{"n_experts": 48, "d_expert": 224, "lr_router": 0.00143, "norm_eps": 1e-05}
Below are experts of layer 4 (counted from 0) of a mixture-of-experts language model. Rows are named router (the router's row for the expert) and show model dimensions 0-255. Each number is 128 + 32 x the weight over its row's rms, rounded and kept within 0 to 255. Numbers have three digits each.
After each expert's rows: "gets" lists some tokens that make up at least twice as much of what it gets as of all text; "comes after" lists some tokens at least twice as common just before its tokens as in all text. This comes from a sample of Wikipedia text that the model never trained on. Tokens count by the router's weight.

# expert 23
router:149071088134135200166081099158090076157146131122108140087127188134123121097137089086190141155077114147102159121182140173127145109094070200107209130139129095127126121131169179106094157126101073143172119179140112108135127145155152125140081189101127134156138101132196116153099140151061069113143070193134165121131138115131175108105190102095101176128100100137133175138075160116136118122110117158109079139168124095118125143144179168114139150086121082119126171122183146128173094126092112131084108140154129128142144148143120195119114122131110118137110082095157073159154147183096065150032108146098140097108140168130177103129106142119118115122161126083184112135141066092137109133091080138102123141093115232094143091112130104145101113095111081150139124081157194125123180201148129
gets: " ", " American", " National", " British", "ist", " English"
comes after: " |", " the", "|", " a", " an", " American"

# expert 22
router:161112138130143142108163117141161064100177081084101128034120129136187100092127112104149111121088158140101168133150124123127138089109124169134080142167143087172148090110162163120182062119132110161135088134174117067121150136143174179145140161081129118179084120200176120154093191135066120145087121148174115127120105136090113150130166113122187211193072103149161065166163139075156175153180096145102092117182096120079158148203179137131118158109105132152107146083141133140103106108101124132096129152125149115160138121172131158103163136132126186147112122122146159119171090162146087160100161158069120153121146119040145092124115137118141122082155104149123111137130107091122129158137108120079127173130084112117155106121061049086118104130156106161140082094204136138143120154126213
gets: " |", ";", ");", " 0;", "\";", " 1;"
comes after: " ", " 0", " —", ")", " 1", " –"

# expert 31
router:106101143127116141100188116136186083080139132166129198041115139176179118121174092121145136122127142140072181113155126125135133098073089153162174199175134129138169102111164134126163128104121098113127127145205055082149150139106142146136132119072174144155093126177131090179166114148051076097118105193118073156119159132113121148104138096156135161114103052129127144131141179098166142117143115102143117112123099069088160109163168190088111175101115100163140156062171108167108115125094098098122126095152082118113171121125037191133097132127169146099124138127149131148088086147110142172102132123108162155120160123088138108119150090119168142150159139132137104161096079061079152171135116152102149151063133129110137079172107109144092076168176095176129095089141166134119055117113164
gets: " 0", " 1", " —", " 2", " ", " 3"
comes after: " |", ";", " /", " 0;", " 1", " 1;"

# expert 29
router:116100151093141158173163101196139135116161151163174150039178096160131122118183120152200119098150132148112160097137155140129156078056090168103121191159130164123140137092139155073154091081182124173154113129145071133120121115129161156091128128134159146112097114165136138144142109110110088084144142180073129161074133129143060136089101123147191146105125105107121096161132123082182147071175076151135109111111107037040151134143169204138116151061126091145053165108160101142088162109079129055116078146144130116142167129107100195122110127154148154110153153193144140164107133142131117087072117107110150130133115098162119101151118103101154140130139124127164129152125112151103094142063071147123122131129130179167173109133078131085079109173113103161108099103180186117133130134091165
gets: " 1", " 2", " 3", " 4", " 5", " 6"
comes after: " |", "|", ":", " 3", "N", " /"

# expert 41
router:145130142150124116145190116171108109149145087094147182060134158180156133126197062079163152105119180144106115111152138158124145088138141119134187165213164144174140070107143124103180071169120111154136121130188097091199123135117109155167138180091237156144113110183176144157115122114077062100098114167155159125111145155073064119119116169096119158141058074127108086117112171133156125095111104158129171087130126063096112102127183157081110154104098140146096155051123123098122149106139130120061155108130119149168140142134044128141123124124141116134122174115151108155117107143089063110123107144083122179106121129120130122092117120093113156077131141119152104117098118110058107211107149173085166158112104127103152103154106107170118110164145108198106119116145128107155106106172145
gets: " A", "\n", " S", " B", " ", " K"
comes after: " |", ";", "---|---|---|---|", " John", "a", "i"

# expert 7
router:097095166157164192118089125133132147118152097116129138124121155133190094183169105063161119139132123152163137058152096164105148116148169120152149149181155121112154111077134151120136092062105109187120139117150114125161160137138159098137122107061204126149063122139181124072106098116141088143092162160123082132176130116094104149131137135127137172098130082176119137179129116106156181139137100123096114099128144102105152099141151210135160125097093137116133146123117158105119101115116101094130130100111067128186122094133108229116097089182185129105076137173158211102152146105152109124135177149064114125129153105102142067187117121145129057113120109108147016147147114135098131156055153142117150109131084143065162049140124135172099113136155116144155073142148124123122048147128178
gets: " that", " this", " when", " where", " after", " which"
comes after: " the", " to", ",", " he", " that", " this"

# expert 18
router:169149147106093116153151163143202105134157096109092155117116149203159097169131085094131095162125148138125124069144092107111162087098162153151121186182122117130167063136180147117117109128155119147207148130177099086110120162155131114169183114054171183156065095107086121124158157129049099087091122179128155091117212138128106109099116117089187229111080064092139169137147150111175133086125101130096164134150048091104179143167173148132106148096136113118141154097141184113129104116109113129098119126118088094160166159112104157148116104158144121092163061132144173103137093146098136164120158131141127141161167163099175075111107074105127079037126102099181107130147116136111116152102140110080179113117107149142196125123128117082110122117127140165163126137137142158156122096124157
gets: "|", " |", "=", "-", ":", " of"
comes after: "\n", "|", " ", " List", " MF", " Win"

# expert 42
router:144092165081112165119151092182133103120150101128164115057135117115122114091134107127171075101089166222094133115158143142123127138095124114125117149113142139137159076162149151127106126046165123208182088137143080125092088147172179189129113141063159123118126126128144148146085137090096143091147153125105147171135119170112119156124107131133161163184152056122161164181138112161143172143168077125132115112199064091120128165174123119127149116106081116116130160091109154138105093133098068086092146137107139114137117186142138200086096092174119157186068168104148104184103174116160085128093155104071155219150112111091136061144104133111107102101161117053159100160104148119104093142100090115144121164152093135142153124149132110114109062144177093166149132161158125163151078166138177
gets: " |", "|", "---|---|---|---|", "|---|---|", "|---|---|---|", "|---|"
comes after: "\n", " ", ")", " 0", " 1", " —"

# expert 36
router:110106150137092167131130117144119089121095117142129173116172125116133142156163044082180149164103130180170098068139096146178101121077155088125164135165117143187149136126115142150121163120116088103177092093136169096153089170122175156123095124070121160135156111154142142142084138125072130120096178172079120179099139170140092100111102150124130187171116117143138127180068134102150142109144120140113115097133110134056124150115176132113114170090152171137104205095113098123165148116150103105153079139166112125110142202152122164088165068137155175095131106091176143191160112177128107140120182154081150160150099148121155127152105118102086062172161109134179143161127058033119130179102107162122109191067101129079140099116035095110110062133143099157149125111127114078167122131169142
gets: " a", "==", "===", " an", "\n", " =="
comes after: "\n", " is", " as", " with", " =", " was"

# expert 43
router:172118122124111184132112104184157134108170117112115149116151151167157123127122091120177096097105122118118157103149157105119138083128073116110079118167111134134159040110138173088158171136174096145116082145125132083159172115136126147168052164144168219156106097147176131129098197113052128126099102183125092137139144163140096121082173130136139212163134111125165189164142190109103143167163095085127089086148067024123167116168140178124144087084124111113128119135160170134177086117111113134063089162135131095182138123154119124152137143124122165100188122154120096182098162137102095125081150129065111160091093128101200102148139079100130117153170097117157144147112095095133119179118073169135150132076082137152150183159131109132122132121164108087155093172141137148148107111077166
gets: " and", ",", " or", " but", " &", " to"
comes after: ",", "s", " and", " well", "\"", "),"

# expert 4
router:132070114201172082144130131170148145109134099141144156089146114143148152140194154128120092156080159155118110100145115150086125126070130123102154166154128087145170116107158084111196137113128089148118143078151093119178128117127103196133131116107195172120118087175190123161162142121092103127128147157175156152169241134104160175136134076103154109150105107153149157126084135081151146072183110138133143067147082067080149164152156134121172152117095133125082128151148100106111130157152091121131092043147075077145145124129065184166176127129160172147120163168149076089136105218104089120085141076098096153101122102161148107098115143100086094136154109143139142111150114129102082151127064111064114154099105185126180104096112085116077093160131144117160113146141182137134155129154176
gets: " South", " United", " North", " its", " one", " West"
comes after: " the", " a", "-", " in", " and", " ("

# expert 38
router:151086110135147144119180118139091103185190147117131189086122130153175095160139083128194076102131178125106102110177118141102169111121093109136134165197148089155120086136145109114159154105115114107133156212129104115152159165119164139105075132081151153148121120098137108136154141123076107096105099129109108089178141167135059118072138113092079159142118095127159142166167155114160166096144094077099060075138074163113156091182152150138143126071101118183115143098114173128109128123152102136093071145132090135097143136079128194165145137128164203149154108152174110166080157214088100105110143145140122135101132168118126123164094110098077110195114047062135139146129087150124150133068125117078173165075151158144146128133134078068106154166194102119117095133163176124123100085154129
gets: "-", " -", "–", " /", "/", " •"
comes after: "\n", " non", " co", " al", "    ", " Al"

# expert 35
router:134131136147166122133136120149128116096121109109105115054104100201111047093130091041107096147201162117127076096204141170085155066106121131134147164173148115125139082134096173110109076147109108135163094118169113140203152212142169163167146162104170164147142114127146123130095109104104044072100146140106083102111150139137087139129165144177102134153144088151128140165095142079169177123131143154106128083130113120104132094145147176183104136088112121174067164143110109139154116100150144113141173092125076116101156153107128154139119165141153154150078160108205190159076110179199098167101155093072150166130140114133100095128126107122137095077144142125174165152084119113067154106108069181125113150122119155131164149139151099154058124121134102180123125063124138126117142075147157
gets: " (", "\n", " =", "born", "(", " Born"
comes after: "-", " (", ")", "\"", "W", "a"

# expert 13
router:186145186173108126152101137141110063142123097129101128126138120143125094054135082149141136109093144167092104091107086069121134124082122094132106109197104110118113105087156180089174111170175101153178117127146106097132133151105119149171104125113136157214091069147160100127135161148151065156145103214153114138088135157124092164067139128144148148128138112105134132142104170146147188087161039132105096082150088133088174124145127139112146164100124146139130130124100156150138108105147092094117177121154097137125137129135120173151165105182143138159111131113131134121129170126158098171085082102098151156138142140121172083119117080131143147121128131125154045147156118105135139185069094141097192126095099171132207089157112120101046100160138107128195086120218196086180124214132151
gets: " the", " of", " The", "The", "the", " among"
comes after: " of", " in", " to", " at", " for", " on"

# expert 17
router:117134141129111141140112064152117142123154143092164140128132087179088133125144105115145158118107134154130151106132092128147175090117114104155166115191148163110122107132167164099112135127126109179197131126162118165196142152067131188126085116125176128138123088104190140128089135054075168101122165168095100180124164134034071167072079085134141180218100089162130169133131126112129176105154096117145136130115089042110128131160166191101098150091098128151118142077166169116078099103148106036155141173132106123124123105101122154083162134133132117105039158158132177137091153143118111157111131160091101180125145108073157114132100098092130102174128153120141104186164089123152122163103118170093140131143084143163150137169072085165157132119116096150124107099171154058115107167145192
gets: " he", " He", " It", " it", " who", " which"
comes after: ".", ",", " that", " The", " where", " when"

# expert 47
router:194155107170139123144151107175119112158179102100161135110160112162140146175165138144190111138130157158108144096146103111138159096094152152142116165214099102135135143093137166112175117171131132110194087158142114108142115142079104121091069119088160184126136118153170162135175145142139111131093125155174127143106152141146136136121142067133165156111048049104142147170076121073185140135113085180131102097131088040097159161136118144113182135116108081101144151097157128125061124126173116118098171099120097116106142183126132164114108159134190111142114138188173116156113100099071061115062114099058168148107180093154145103134127125113093053082157114129149098092161055127124115136065097141133174110059066119142172081145126123136090086113128111119148119139166125112166184185129136
gets: "th", " first", " two", "st", " other", " all"
comes after: " the", " of", " The", " for", " with", " first"